config = dict(
    experts_per_token=2,
    moe_layers=[0, 2, 4, 6, 8],
    num_key_value_heads=8,
    head_dim=64,
    positions='learned',
    tie_word_embeddings=True,
    extras=['capped logits'],
    init='normal',
    init_std_o=0.0337,
    beta1=0.9,
    batch_tokens=65536,
    doc_mask=True,
    max_steps=7059,
)
Below are experts of layer 2 (counted from 0) of a mixture-of-experts language model. Rows are named router (the router's row for the expert), down (a neuron's output weights, with its number) and show model dimensions 320-383. Each number is 128 + 24 x the weight over its row's rms, rounded and kept within 0 to 255.
Before each expert's rows: a language model's description of what the expert responds to; "raises" lists some tokens whose logits its average output raises strongly, later layers aside. This comes from a sample of Wikipedia text that the model never trained on.

# expert 6
Capitalised opening pieces of non-English names and Asian script bytes, such as Ch, Sh, San, Kolk(ata), Bhumib(ol).
raises: "otte", "ott", "uss", "lin"
router [154  62 106 156 151 117  97 114 146 105 128 128 168 139 126 136 132 154 104 119 165 135 154 182 115 114 114  85 133 145 141 111 159 138 115 172 117  77 119 103 135  89 152 139 179 150 160 114 145 130 122 148 103 151 152 138  82 164 131 143 140 109 158 137]
down0 [123 130 172 125 104 113 132 116  86 118 145 151 139 131 124 124 141 134 148  98  83 128 130 111 157 111 136 165 151 111 144 150 141 120 189 156  99 131 143 177 126  94 142 128 118  92 116 124 134 120 141 167 103  97 140 125 112 182  88 113 161 112 125 114]
down1 [112 183 139 133 111 112  96 152 147 108 124 130 126 150 109 106 126 117  94 113 145 147 176  84 155  67 158 161 131 176 114 135 119 114  92 147 127  97 102 113 131  99 148 122  49 166 121 112 146 135 148 128 105 147 127  95 126 132 131 105 174 122 125  94]
down2 [157 152  80 136 103 181  92 112 153 143  84 106 117  92 122 138 153 121 108  96 117 121 142 114 119 152  88 124 124 108 132 121 109 136 125 150 123 147 146 145 135 105 113 135 174  96 125 112 171 106 129 125  93 131 134 127 133 118 150 101 135 141 147 157]
down3 [113 131 144  85 113 157 138 117 132  76 121 113 153 148 115 153  69 121  71 150 125 130 133 120 100 138  92 139 132 129 141 132 123 104 150 156 113  84 126 179 144 125 147  94 103 130 100 166 131  99 159 135 119 115  83 112 151 148 102 174 128 128 123 120]
down4 [139 163 139 164 103 114 127 138 187  97 108 163 150 143 125 125 110 111 136  76  84 110 148 135 117 143 112  97 120 117 157 153 121 131 130 106 136  89 125 127 131  68 130 112  95 171 144 138  90 124 166 111 102  89 156 139 160  91 100 102 117 137 113  68]
down5 [109 111 139 122 120 132 162  79 124  92 128 137  87 117 103 121 144 125 115 130 145 113 147 153 110 130 136 106 113 138 145 134 132  67 163 148 139 123 126 121  99 111 113 129 127  95  95 155 129 142 151 137 143 171 129 127 109 125 126 125 136 107  89 123]
down6 [ 89 198 110 136 105  97 158 105 135 176 120 151 147 113 143 150 107 126 143 127 114 156 112 103  85 140 136 107 128  90 121 155 133 104 153 115 147 113 121  91 144  98  93  96 114 116  80 146 105 143 157 147 129 185 109 151 148  74 115 144 150  98 114 113]
down7 [145  70 170 132 122 133 122 103 100 107 128 152 133 109 157 162 130 126  96 120 128 131 149  87  86 124 107 116 133 112  80 108 119  88 133 133 104 171 130 109 152 144 107 141 107 124  97 140 116 149 108 115 173 135 111 121 110 134 144 133 122 168 138 132]
down8 [104 101  77 103 126  94 129 129 106 123 136 132 135 128 128 130 142 143 114 123 112 134 104 128 138 141  88 149 127 118 110 156 136 154 144 121 119 131 157 153 125 122  97 171 130 123 105 103 138 124 144 138 140 194 133 139 118 123 110 122 115  79  97 123]
down9 [134 146 150 143 142 162 114 116 127 112 130  83 143  92 115 104 125 134 179 127 144 154 139  91 124 133 114 151 111 132 155 150 160 135 130 155 115 106 106 149 109 100 130 134  91  71 153 142 133 105 148 135 127 116 123  90 109 144 150 113 156  93 126 124]
down10 [151 130 134 124 111 171  95 107 107 155 107 111 115 126 129 122 159 115 156  89 123 125 167 114 115 104  84 110 111 142 149 170 155 122 127 113  93 105 131 129 137 170  97  95 157 107 142 116 118 114 164 110  77 126 127  98 138 118 135 132 142 131  78  79]
down11 [144 160 115 135 156 120 138 118 157 170 123 112 140 139 163 174  73 133 124 122 140  93 141 106 182 157 164  86 123 131 123 127 120 189 133 114 155 103  87 102  98 124 123 134  76 127 139 126 166  92 123 156 126 110 139 117 145 141 106 149 118 109 119 122]
down12 [131 126 139 119 102  90 105 120 122  87 150  99 110 119 116  88  91  94 107 126 114  89  80 141  88 137 125 134 118 100 116 122 118 133 137 128 138 127 192 119 108 117 142 166 115 130 131 110 103 129 139 146 116 102 129 157 132 146 149 144  95  96 156 131]
down13 [115 120 151 137 174 143 142 136 111 181 124  92  78 101  92 173 121 132 140 129 146  92  94 148 102 136 179 101 136 108 111 155 104 102  94 112 132 113 119 127 121 139 160 117 144 146 115 122 161 138 123 117 136 158 149  93 103  97  83 121  78 141 135 106]
down14 [156 125 146 143  71 116  93 131 135  88  95 148 151  68 169 139 107 119 126 144 156 141 113 177 162 130 125 161 142  99  83 138 108 102 124 110 102 120 143 114 136 152  84 103 112 123 105 155 154 145  94 127 124 106 135 101 141 129  92 102 140 174 103 112]
down15 [120 143 166 116 110 128 134 108 119 117 169 124 138 179  97 100  89 133  95 123 168 111  98 130 130 127 127 171 113  84 140 135 143 151 123  91 184 168 104  99 134 153 124 122 116 111 134 158 141 116 174 117  99 111 120  86  95 100 172 157 171 100  72 143]
down16 [112 109 132 120 147 157  85  83 142  98 173 111 138 165 126 109  60 145 133 124 142 164 103  92 183  98 117  83 135 135 137 114 125 169 105 122  89 135 141 167 169  98 127 109 100 113 118 145 134 119 115  95 127 107 134 151 124 161  77 115 161 105  84 115]
down17 [115 153 107 112  99 107 141 109 140 117 106 130 129 128 116 110  85 116 138 112 143  78 140 133 103 129  92 124  91 135 127 155 105 122 137 109 180 128 172 117 135 153 132 132 128 155 155 107 132 148 120  83 100 117 146  98 134 103 156 179 139 147 124 146]
down18 [141  83 130 161 136 114 110 140 128 115 138  93 131 175 162 104 163 148 139 105 130 155 112 110 164 120 134 145 152  84 149 148 139  78 125 125 129 174 145 149 122 134 128 121 180 153 126 113 129 137 151 150  91  90 153 145 109 137 111 143 161 140 125 151]
down19 [158 126 140 107 131 101 132 139 152 125 143  82 111 131 110 121 106 120 112 143 102 152 132 135 143 115 114 147 142 119 136 144 179 158  96 135 131 153 126 131 112 129 119  95 139 156 159 129 128 131 184 120 150 116 114 146  91 106 122 152 136  95 105 140]
down20 [113 119 125 118 141 130  96 128  96 119 113 112 113 135 131 125 115 120 149 135  82 141 156 127 187 132 134 120 109 143  73 126 147 140 103 111  76 142 146 108 126 168 108 166 128 137 149 145 144 123 153 126 101 176 115 134 131 148 157 152 145 188 115 182]
down21 [137 170 119 137 122 139 116 105  92 113 146 159  98 107 175  91 112 143 134 117 120 113  77 166 143 180 148 122 126 151 137 112  90 145 152 120 102  75 122  83 159 150 119 108 104 128  94  92 120 110 133 123  94 125 132 110 133 121 152 116 126 131 104 115]
down22 [114 133 151 160  76 125 124 107 112 123  88  96 138 101 157 146 132 105 113 114 120 152  94  80 126 114 117 103 131 134 140 110 102 145 111 134 126 138 136 135 173 148 110 133 129 132  78 143 127 140 142  97 108 118 130 128 144 177 136 129 110 121  83 152]
down23 [111 109 114 154 167 121 149 120 135 122 130 130 127 131  85 135 176 114 108 146 151 110 161 169 108 149 132 104 112  92 153  94 145 101 115 140 131 154 168 114 158 164 116  84 170 133 125 101  98 146 109 158 125 133 122 189 139 110 117 111 103 143 127 142]
down24 [151 132 133 107 149 161 124 128  94 130 176 156 150 154 129 122  94 123 110 116 111 101 109 114 147 116 121 138 118 159 142 132 168 186  82 112 115 144  95  98 111 111 169 144 134 112  99  91 109 120 113 101 141  95  81 176 133 161 102  89 124 140 133 126]
down25 [107 133  95 122 121 109 162 141 138 133 101 112 118 137 132 146 102 115 127  98 147  79 103 128 140 137 166 130 109 130 127 120 132 128 149 108 114 173 104 129 117 126 133 141 129 152 138 137 116 140 101 129 112 143 142 144 120 133 132 130 100 134 167 161]
down26 [117 141 133 107 182 177 139 135 113 168 152 108 155 100 118 165 126 140 120 108 135 117 141 151 156 126 149 111 140 118 177 158 138  97 157 106 117 106 174 118 142 112 169 161 102 152  59 145 121 115  67 120 112 121 142 131 135 164 148 143 183 167 160 154]
down27 [144 103 184 105 136 144 119 129  90 121 124 122 114  72 140 143 110 134 122 112 134 150 132 117 104 127 145 151 100 135 138 118 145 131 143 130 137 136 139  81  88 111 121 124 118 152 115 101 159  97 150 117 121 131 172 137 164 130 159 163  77 163  94 144]
down28 [177 148 130 112 141 161 120 155  65 123 135 100  94 122 156 130 189  99  92 138 124 116 125  98 157  89 177 121 132 128 126 160 118 104  98  99 127 134 136 119 114 129 125 110 161 136 136 139 177 150 110 109 123 146 139 120 187  96 100 136 109 132 146 133]
down29 [119 116  89  90 139 108 141 130 146 116 204 114 152 124 120 115 127 142 166 146  66  90 152 128 122 139 109 112 150 132 105  98 135  85 122 121 129 114 139 138 166 174 176 146 150 136 116 142  81 167 153 121 163 161  95 133  95 114 127  94 134 146 131  98]
down30 [118 114 169  76 121 113 134 115 158 168 137 111 113  93 112 131  71 129 136 112 113 127 127 131 137 114  50 127 134 158 136  84 116 146 151 126 136 140 147 120 124 123 124 123 164 105 128 150 127 124 142 142 183  82 139 125 138 136 112 106 169 146 131  97]
down31 [154 112 150  83 156 133 124 133 114  99 141 175 101 183 149 129 145 116 114  96 102 129 143 117 139 128 120 170 128 103 130 130  98  75 121 166  83 128  74 136  96 136 165 131 143 121 146 170 162 118 138 128 111 126 126 127 148 101 127 176 127 171 130  94]
down32 [101 174 143 152 150 126 172 111 111 144  85 170 164 156 169 149 140 123 101 173 132 122  83 147  65 124 117  81 157 121 131 105 105 136 153 104 158 158 113 122 144 106  90 127 128 155 148 143 112 165  85 169 154 139 110 129 166  94 145 107 119 112 134 143]
down33 [152 143  87 144  74  99 148 114 138 163 117 125 144 114 130 105 127 130  78 117 146  96 147 159 142  85 111 150 115 140 131 130 143 184 166  95 121 191 122 116 160 117 124 104 127 141 148 163 144 124 153  72 118 130 149 155 138 106 145  89 140 145 156 152]
down34 [125 109 128 148 120 124  96 117 127 116 143 141 139  80 135 150 152 135 164 159 148 148 127 130 163  61 147 110 149 137 141 119 132 192 116 100 110 104 142 113 115 115 117 139 122 133 120 127 128  92 144  99 134 129 125 135 128 156 143  66 159 113 155 126]
down35 [ 70 166 102 137 138  76 140 134 110 124 123 138 136 137 124 140 134 108 131 134  99 163 133 105 141 120 130 121 113  77 139 126 121 130  97 123 146 113  88 115 106 135 123  73 133 145 129 107 133 156 164 123 139 111  95 119 114 137 143 127 135 138 128 124]
down36 [105 152 102 138 147 128 124 112 145 153  84 158 162 119 112 122 113 102 123 144  97 144 141 196  83 100 125 133 135 154 113 126 108 129 171  79 125 132 181 128  83 122  90 143 138 118 157 127 114 154 127 101 129 107 102 120 114  70 151 155 101 167 134 160]
down37 [127  82 139 129 124 151 111 161 165 162 146 181 106 139 146 104 159 127  91 137 109 129 112 161 116 128 121  81 132 126  93 101 168 144 174 110  91  88 132 170 103 154 161 111 134 159 112 131 161 123 132  96 116 142 142 127 127 138 113  97 152 180 134 128]
down38 [153 139 121 147 161 147 161 138 139 137 133 135 110 106  97 162 123 109 128 149 122  59 152 117  95  92 166 110 145 158 151 145  83 136  95 120 116  98 107  93 142 130 114 152 128 155 149 140 148 149 153 124 101 173  87 126 120 153 104 117 117 120 123  92]
down39 [112 155 138 153  99 111 143 144 156 114  59 114 122 106 112 117 129 122 105  96  82 109 175 131 120 126 119 116 152 141 125  96 108 124 134 103 122 135 136 154 145 173  85 119 109 155  94 147 103 138 114 119 143 153 131 165 153 103 113 131 111 129  98 160]
down40 [ 98 130 112  95  99 125 113 112 134 119  88  91 115 131 153 103 133  86 126 115 157 120 123 164 102 123 164 128 106  59 163  89 127 155 138 143 128 142 123 105 119 139 129 144 118 105 146 113 100 161 124 133 118 145 105 117 134 135 167 145 128 100 159 113]
down41 [108 152 116 143 139 124 124 150 117  83 166 138 119 129 126 162 136 126 123 123 165 138 130 168 124 137 159 132 121 130 123 169 123 105 136  88 128 144 136 114 142 136 140 154 164 141 144 106  89 176 128  96 138 135 104 162 131 137 139 102 130 138 173 118]
down42 [140 125 136  78 123 123 123 151 127 157 115 143  98 119 114  95 130 132 106 106 162 118 121 112 106  92 104 135 107 109 166 124 145 205 103 152 159 128 114 116 130  82 144 119 143 150 155 207 124 174 101 158 163 144 101 168 145 134 136 114 135 128  99 129]
down43 [151 135 158 116 119 121 111  92 150 127 111 151 123 120  96 158 111 141  74 136 128 169 138 131 127 137 103 200 138 126 107 180 114 102 114 120 135 119 149 169 132 104 102 136 142 115  97 123 132 107 148 140 100 166 117 100  92 147 113  68 136 132 102 120]
down44 [ 76 124 124 139 130 139 114 143 163 141 108 156 134  91 126 125  99 105  96 120 144  98 136 117 167 122 128  90 114 111 117 111 122 150 122 158 129  80 132 121 125 138 136 112  93 134 158 120 119 140 121  95 154 138 152 136 127 118 104 116  83 130 146 115]
down45 [119 130 133 116 163 152  89 132 143 144  97 116 123 118 118 134 124 112 134 121  95 128 129 101 175 130  64 165 121 137 142 111 118  80 110 105  94 154 116 122 124 111 118 105  93 152 117 124 133 151 140 108 182 147 150 105 166 128 129 131 160 155 117  84]
down46 [135  73 104 139 137 138 109 109 145 127 116 109 133 122 103 129 121 109 115 141 157 112 151 138 118 163  68 142 159 135 161 128 141  98 163 155 136 160 142 127  97 126 137 115 131 141 126 160 112 125 118 129 130 133 122 127 168 127 118 103 113 119 140 112]
down47 [160 168 122 145 166 124 118  98  99 157 102 115 164  85 144 117 130 155 113 139 139 157 143 112 136 120 132 163 133 152 124 119 124 118  96  80 178 169 141 160  93 120 123 152  90 133  83 124 120 164 117 112 128  87 153 159 107 153 122 102 151 152 119 125]
down48 [163 102 120 107 136 107 159 134 124 129 111 131 128  99 117 109 114 107 118 148 134 147 119 148  92 175 125 147 109 138 165 110 125 139 153 151 131 125 113 117  92 108 153 130 143 134 117 127 125 156 156  86 131  95 152 148 144 128 162 140 135 141 131 110]
down49 [107 129 113 136 115 112 148 112 111 155  86  92 145 125 131 110 169 132 153 119 121 100 109 158 152 139 100 132 121 126 149  77 112 153 126 123 110 173 144 154  75 131 187 140 107 131 127 148 153 115 122 154 119 100 139 113  97 165 129 131 130 159 103 189]
down50 [ 89 106  67 129  89 110 119 119  94 122 118 130 114 130 114 138 133  84  94 141 184  68 134 146 154 131 142 108 131 106 149 128 116 112 175 132 150 131 152 143 151 169 119 133 111 128 108  88 120 145 157 123 130 125 113 136 110 144 150 117 119 146 127 152]
down51 [145  76 160 102 149 130 119 149 152 121 174 113 136 195 105  83 102  99  66 114 129 155  83 110 129 148 112 143 109  95 137 101 127 120 153 133 111 133 126 141 103 102 142  71 122 150 113 118 109 137 106  88 138 107 120 134 148 130 143 167 176 125 129 127]
down52 [ 62 168 130 119 103 103 157 146 154 181  78 136  99  84  97 142 142 105 114 147 160  93 103 141  79 153 175 144 131 112 115 152 117 163 152 116 137 156 111 145 143 112 138 154 106 143 136 135 121 180 152 130 121 153 121 116 138 106 149 121  74  96 120 110]
down53 [115 137 116 114 141 118 110 119 149 123 128 116 115 148 150 121 132 122  98 134 131 153 127 140 146 133 109 148 159 109 104 129 106 101 110 112 133 175 138 148 161 133 131 132  68 108 145 183 109 140 108 130 118 116 140  88  86 161 112 118 119  98 110 123]
down54 [151 137 117 120 126 169 104 141  98 145 134 134 146 103 172 142 148 142  91  47  80 147  70 145 123 143 124 157 129 138 143 164 120 118 121 131  88 124 156 169 109 125 155 115 137 120 113 124 169 119 155 123 124 150 126 140 123 178 117 129 100 122 165 158]
down55 [132 141 143  92 161 140 118 159 135 118 178  91 115 105 109 169 105 114 117 130 140 159 134 114 151 132 116 146 150 120 165 102 114 129 151 157 125 129 114 102 123 130 141 121 175 159 112  89 123 123 177 101 150 124 102 129 163 125 107 104  77 132 116 115]
down56 [148 106 186  67 142 106 121 121 113 136 128  85  99 153 173 152 149 153 149 107  94 128 176  62 108 107 131  90 120 135 137 111 114 120  72 143 115 132 122 100 100 147 112 154 105 112 128 149 147 132 140 112 118 146 107 150 127 122  91 140 145 124 152 143]
down57 [140  91 122 117 136 129 106 152 129  81 151 117 125 155  95 114 162 144  85 154 124 135 134 135 111  90 148 137 141 114 113  99 124 191 106 107 169 127 117  98 132 122 132 123 120 160 137 120 146 107 151 104 137 152 129 156 104  88 114 128  98 176 135 149]
down58 [156  98 142 107 125 159 136 116 117 127  98  93 130 102 192  86 130 125  90 154 123 103  87 138 109 115 112 158 104 148 139 137 125 134 122 132 137 132 146 122 100 109 124  85  93 110 154 132 131 153 137 119 164 132  93 132 101 104 166 106 141 119 151  89]
down59 [107 111 131 127 157 153 145 134 140 142 126 135  94 157 151 112 178 124 126 188 143 103 125 171 174 118 141  98 104 117 145 147 136 153 147 157  97 120 140  68 125 116 129 167 128 145 135  93  97 138 134 126 141 110 144 139 180 124 167 143  65 110  90 116]
down60 [126 117 126 145 115 109 125 154 168  93 100 109 138 143 131 141  80 116 129 131 132 115 114  76 151 121 159 148 108 160 127 121 129 116 132 153 142 140 161 178 154 154 119 160 159 132 120  91 156 124 138 131 114 160 123 113 143 149 139 117 146 111 119 113]
down61 [124  56 142 111 162 137 139 127 134 185 118 122  98 145 148 140 127 113 101 107 109 114 112 127 159 136 121 163 122 132 123 146 134 138 138 142  88  72 135 150 122  97 156 113 125 125 149 119 107 116 133 148 137 137 155 106 184 135 121 117 122 133 129  80]
down62 [ 83  83 177 135 178 117 136 131 110 144 136 144 127  96 131 176 118 137 135 105  85 116 111 135 145 163 133 148 112 128 147 119 139 113 133 113 123 120 110 127  84  93 113 149 131 165  96 129 133 134 122 115 185 154 151 143 162 115 160  83 170 151 148 123]
down63 [167 125  78 159 110  88 135 106 133 131 121 132  93 155 106 100 122 148 147 125  81 139 114 155 140 107 120 133 124 165 128 125 143 168 128 123 154 101 113 185 137  92 131 115 126 121 159 128 151 174  92 125 125 145 102 118  90 162  82 107 137 139 125  95]
down64 [158 141 123 160 106 117  66 125 142 105 138 110 117 134 100 148 101 128 159 107 127 138 103 103 147 116 127 189 122 128 126  89 113 108 179 112 104 113  93  97 124 146 134  98  94 173 127 128 176  89 174 152 139 122 129 121 142 115 162  97 137 152 130 182]
down65 [115  87 152 108 135 156 154 152 119 177  95 134 108  87 104 157 132 135 102 133 133 129 118 144 136 139  92 140 117 128 115 104 135 116 137 129 133 152 180  90 109 120 122  57  98 153 138 101 128 110 128 108 107 169 121 131 137 129 122  96 129 136 103  80]
down66 [127 121 164 109  91 132  82 100 124 111 104 139 122 140  78 129 200 136 133  99 113 128 151 145 109 130 106 119 118  94 100 114 114 101  91 152 135 115 157  95 121 111  98 108 135 103  88 119 124 126 125  99 111 132 133 114 104  81 124 109 124 146 126 147]
down67 [129 143 141 143 169 121 101 158 120 108 136 127 131  91  93 117 116 118 135 112 106 159 137 133 133 175 132 122 114 164 169 122 118 134 114 116  80 112 100 137 116  89 177 155 157 158 133  81 157 128 146 118 117 144 115 127 132 188 112 141 160 158 120 125]
down68 [116 121 110 110 160 124 148 160 131 140 132 148  95  63 100 148 131 120 133 150  98 134  89 135 126 111 116 105  79 107  95 134 149 170 136 149 120 179 136 121 106 128 143 136 128 136 105 119 124  93 129 115 113 169 136 143  95  70 156 145 160 148 125 148]
down69 [118 133 130 139 165 107 162 141 236 153 131 136 152 127 102 176  65 148 123 151 108 120 142 122 130 108 146 130 125 126 132 117 117 104  96 103 164 137 135 130 114 146 161 108 160  98 132 133 150 107 130 127 140 186  62  86 108 159 124 120  72 120 135 144]
down70 [117 157 132 128 127 155 173 132 149 121 117 160 124 115 119 127 113 126 149 152  93  97 116 116 138  72 193 103 148  92 199 147 129 164 160 160  81 131 131 101 129 109 120 125 113 115 124 132 114 164  95 101 131 147 164 120 152  92 122 140 142  80 144  99]
down71 [135 179 150 152  75 140 144 136 130 136 123 106 147 150 114 102 156 115 107 149 169 169  73 129 113 167 160 128  78  87 103  88 109 160 135 147 151 160 106 118 184 111 147 180 120 180 115 120  96 141 139 146 130 119 143 124 143 124 138  83 159 158 110 127]
down72 [117 163 135 104 119 151 127 127 150 160 106 104 162 117 135  97 118 126 175 112 164 144 103 114 171 131  99 107 116 123  92 110 136 115 101 132  94 122 122 129 163 147 132 131 129 116 106 120 157  91 128  96 151 140 142 130 160 101 102 117 137 148 127 139]
down73 [119 146 121 137 100 114 161 113 103 149  96 125 158 137  97 140 144 106 144 101 138 126 165 112 133 105 167 122 137 136  97 122 108 133 102 109 120 109 125  91 164 150 119 112 110 148  86 140 101 125 158 159 101 142 127 158 166 154 150 117 134 112 106 100]
down74 [136  80 146 118 119 152 104 117 161 149 113 128 136 165 114 149 127 125 149 113  93 142 111 114 147 137  99  89 126 142 133  88 162 104 132  99 135 105 109 175 127 114 148 154 133 105 112 161 127 146 113 144 150 139 164 115 142 137 111 142 103 104 137 115]
down75 [125 140 113 135 139 149 172 118 116 169  98 101 137  95 173  92 144 123 151  82 104 122 130 113 136 153 174 115 128 124 114 128 106  93 110 111 159 140 145 138 133 118 121 155 145 147 134 104 140 168 119 155  90 115  99 145 160 141 129 122 132  85 131 148]
down76 [ 74 139 104 141 137 119 125 152 173 161 150 159 104 137 172 113 146 101 121 122 135 137 131 133 114 157 158  80 141 120  94 103 141  96  94 171 128 126 149 115 138 128 118  84 110 128 111 157 115 116 116 130 147 128 114 121 122 141 176 105 147 148  76 144]
down77 [106 118 147 141 161 119 121 144 154 142 161 116 146 123 124 119 128 135 126 163 100 138 190 152 105  81 117 120 157 127 145 134 149  86 132 140 109 113 166  86 140 131 103 183  85 138  69 121 179 110 144 147 113 147 134 135 158 141 118 151  97 130 140 121]
down78 [103 135 105 135 129 114 125 116  83 118  96 101 113 116 142 106 111 104 104 122 138 125 109 137 137 135 101 148 113 133 121 122 113 144  71 159 140  99 108 130 115 144 124 144 122 151 118 122 129 115 124  83 135 103 125 177 170 157  92 117  69 134 129 127]
down79 [ 92 108 161 114 122 107 172 120 123 141  98 146  80 101 112 107 107 108  96 153 138 138 122 173 109 130 160  98 143 164 103 111  95 133 118 146 144 124 130  97 116 153 162 138 108 146 121  96 125 148 148 171 131 108 146 181 126  95 144 111 131 110 101 146]
down80 [110 106  82  58 126 162 117 152 116 116 147 135  86 125 103 158 125  99 131 159 117 153 136 145  80 150 127 156 118 128 167 108 124  87 102 161 157 144  97 180 150 119 101 154 135 141 104  79 133  92 128 171 131 114 106 132 137  50 140 151 126 108 149  99]
down81 [148 122  95 108 159 156 130 129 149 128 143 125 115 131 115 130  93 114 113 162  97 149 144 114 190 128 101 162 107 160 128 109 118 104  88 144  97 139 113 103 126 151 131  91 115 128 103 121 149  79 104  82 190 114 144 132 186 103 100  95 133 194 111  89]
down82 [114 122 120 144 183 154 118 102 147 120  94 118 123 121 119 126 108 115 158 161 119 124 106 139 150 154 136 151 136 148  96 118 121 136 173 113 114 145 159 106 128 128 122 162 113 153 126  99 148 119 104 118 102  98 106 120  80 170  84 142 134  96 112 129]
down83 [101 177  99  90 192 136 138 123 108 125 134 103 135 142 145 105 138 130 140 140 118 119 140 128 127  95 127 169 120 119 103 135 139 179  93 169 118 156 104 143  94 140 125 139  95 114 133  83 154 127 136 100 143 114 127  94 148 148 185 171 124 157 134 139]
down84 [132 131 110 193 163 138 177 135 158 127  85 117 141 156  93 164 156 173 101 152 146 170 111 100 124 124  97 134 136 115 137 125 135 143 126 112 151 160 122 145 118  92 104 139 149 133 137 102 147 185  75 145 102 126 112 134 104 142 134 183 110 127 153 129]
down85 [117  96 147 128 143 126 128 156 134 151 140 154 178 106 137 174 117 124 135 112 112 134 115 144 100 133 123 151 118 124 125  98 147 121 106 129 135 128 105 147 131 108  90 142 127 149  98 124 163 121 116 128 127 148 109 190 128 160 130 133  95 168 147 144]
down86 [149 115 122 134 119  90 172  91 141  83 127 160 120 116 181 124 144 103 121 112 106 131 151 149 107  95 149 143 124 120 108 118 118 102 158 124 175 145 141 102 129 128 116 131 142 148 136 102  73 111 111 136 144 122 148 108  94 115 127 139 116 134 133 146]
down87 [107 112 118  79 160 109 130 157 145 130 103 129 156 164 158 136 143 115  84  91 124  90 124 120 130 152 135 137 126  77 133 182 138 143 177 169  99 171 144 128 137 129 106 122 148 108 167 166 134 113 126 150 102 119 109 153 104  75 133 136 140 128 144 118]
down88 [153 154 114 115 162 152 126  95 105 115 154  94 144 135 148 159 113 140  80 117  78 132 111  90 102  92 152 120 132 149 120 131 146 117 125 165 106  99 117 125 158  87 139 102 126 131  63 128 153 130 112  98 157 136 120 129 167 148 156 139 178 144 127 123]
down89 [116 111 110 126 136 149 159 113  88 145  60 127 128  92 158 163 154 141 109 103 119  96  55  91 132 134 141 141 117 139 103  97 122 153 110 120 104 138 128 121  88 150 176 137 124 179 165 129 147 120 118  81 107 103 153 119 152 108 137 175 138 145 138 140]
down90 [143 117 113 127  97 152 123 141 164 160 114 125 135 123 160 149  87 114 122 130 149 110  97 125 139 150 108 132 138 139 150 147 111 155 107 108 150 108 140 147 168 134 100  90 103  85 109 127 115 122 139 149 140 118 145 127 155 130 120 157 107 169 117 138]
down91 [128 167 111  91 179  73 110 139 160 140 156 101 110 102 108 155  98 113 124 127 122 118 131 152 111 132 135 105 104 144 136 126 117 144 120 129 129 162 125 124  92 103 138 142  99 147 136  87 156 106 137 124 174 127 121 186 187 154 167 162 153 152 102  92]
down92 [117 122  87 107  89 121 159 118 113 158 144 124  90 155 123 125 157 113 162 109 129  94 135 114 138 139 117 111 145 136 119 128 127 144 126 128 139 134 159 128 127 158 145 155 125 100 106 144 140 132 152 109  70 124 108 116 149  94 162 122 100 108 150 144]
down93 [122 117 181 130 156 103 113 141 164 161 115 142 153 177 128 146 114 126 125 115 142 110 114 105 155 128 115 174 129 133 131 127 113  96 110 101 151 136 108 137 109 142  88 128 146 101 112  99 135 151 105 164  90 139 126  89 162 135 175  82 163 125 153  93]
down94 [100 150  64 142 127 113 136 113 168 170  97 151 109 134  85 164 116 109 130 152 144  75 120 112 126 143 134 140 144 106  99 123 111 113 147 134 142 104 129 139 121 159 144  82  74 145  98 141 109 112 133 130 162 106  98 138 140 110 156 104 123 145 120 100]
down95 [116 108 120 154 112 132 102 112 126 122 112 117 157 113 152  68 117 129 131 144 127 164 137 158 136 150  87 131 110 113  99 123 118 120  60 117  60 164 111 118 122 111 133 143 119 103 131 101 116 115 122 146  62 129 151 144 129 120 124 115 137 154 164 106]
down96 [116 188 179  99 146 112 139 104  87 116  93 153 159 178 133 143  85 121 139 136  99 164 156 128 113 142 119 139 102 111 141 124 105 139 136 127  95 128 133  89  84 108 147 157 108 138 109 139 105 115 132 116 134 117 133 124 149 149 169 111 127 126 121 113]
down97 [106 187 136 115 117 146 126 159 115 117  84  98 120 120 161 139 184 109 133  85 120 147 152 156 125 142 124 152 145 183 111 113 127 139 174 165 117 107 119  92 108 127 148 101 167 148  94  83 166 118  95  85 106 160 175 146 189 105 110 136 119 143 161 163]
down98 [100 106 169 101 128 116 103 169 120 135 159 144 200 174 101 128 152 120 108  86 162 127 158  86 138 109 125 139 134  97 158 161 158 146  98 111 144 150 150  85 108 128 151 121 167 133 105 119 124 124 142 159 132 138 112 117 132 103 118 121 137 113 130 110]
down99 [124 134  65 139 144 121 170  91 119 132 124 106 154 107 140 128  95 125 133 122 134 173 137 115 154 133 134 107 113 116 120 143 128 129 149 138 139 117 159 142 128 114 125 113 139 127 166 102 177 158 120 120 107 144 127 159 145 160 151 122  94 128 116 156]
down100 [143 110 153 131  95 159 148 123 105  88 112  97 173 142  96 127 149 144 131 118  99 124 114 204 135  92  93 137 120 156 115 115 141 110 158  83 101  87 169 118 107 139 141 128 139 146 131 130 143 128 134 172 141 100 128 159  93  84 108 150  79 119 111 130]
down101 [101 144 125 147 120 141  98 148 167 137 126 114 131 116 139 139 129 121 110 166 122 136 139 132 170 135 174  94 137 111 148 125 111 169 121  82 113 124 143 102 158 141 136 126 150 147 148 148  95 135 127 146 146 127 123 130 120 177 114 123 154 154 113 153]
down102 [146  87 126 118 123 129 150 138 153 128 123 152 108 103 116 127 132 121 141  73 153 181 121 139 147 106 128 124 109 185 155 121 135  67 169 117 104 153 106  92 123 132 147 145 149 107 157 118 126 159  86 123  66 120 149 132 153 135 187 125 178 118 166 164]
down103 [104 148 137 109 110 122 123 182 167 147 177  97 146 166  94  85 116 118 104 143 143 113 181 160 124 119 157 116 129 128 129 128 136  90 157 120 141 126 148  78  80 140 125  94 167 167 111 121 129 152 112 105 122 118 163 172 143  87 118 105 119 111 133  63]
down104 [132  73 115 147 130 197 159 105 101 143 106 127 118 125 151 146 106 143  87 107 124 158 128 131 149  77 128 113 127 132 169 116 132 186  96 136 147 139 137 146 120 102 156 135 134  98 130 154 124 128 131  87 101 127  86 107 140 130 131 156 133 186 102 152]
down105 [140 174  95  75 158 120 137 130 150 133  84 108 112 127 118  93 157 111  99 129 125 130 106 134 147 145 130 122 133 135 148 118 141 149 120  82 138 136 151 120 118 136  81 113 145 122 125 101  96 145  88 137 143 112 145 165  85  90 100 133 109 131 147 120]
down106 [153 130 157 134 131 155 106 104 180 106  99 125 170 154 119 150 105 143 158 136 120 125 145 125 145 103 129 141 141 147 102 157 151 115 114 106 104  97 116 164 132 157 154 196 133  78 178 132 135 131  99 107 106 140 105  90 150 153 114 118 120 143 148 145]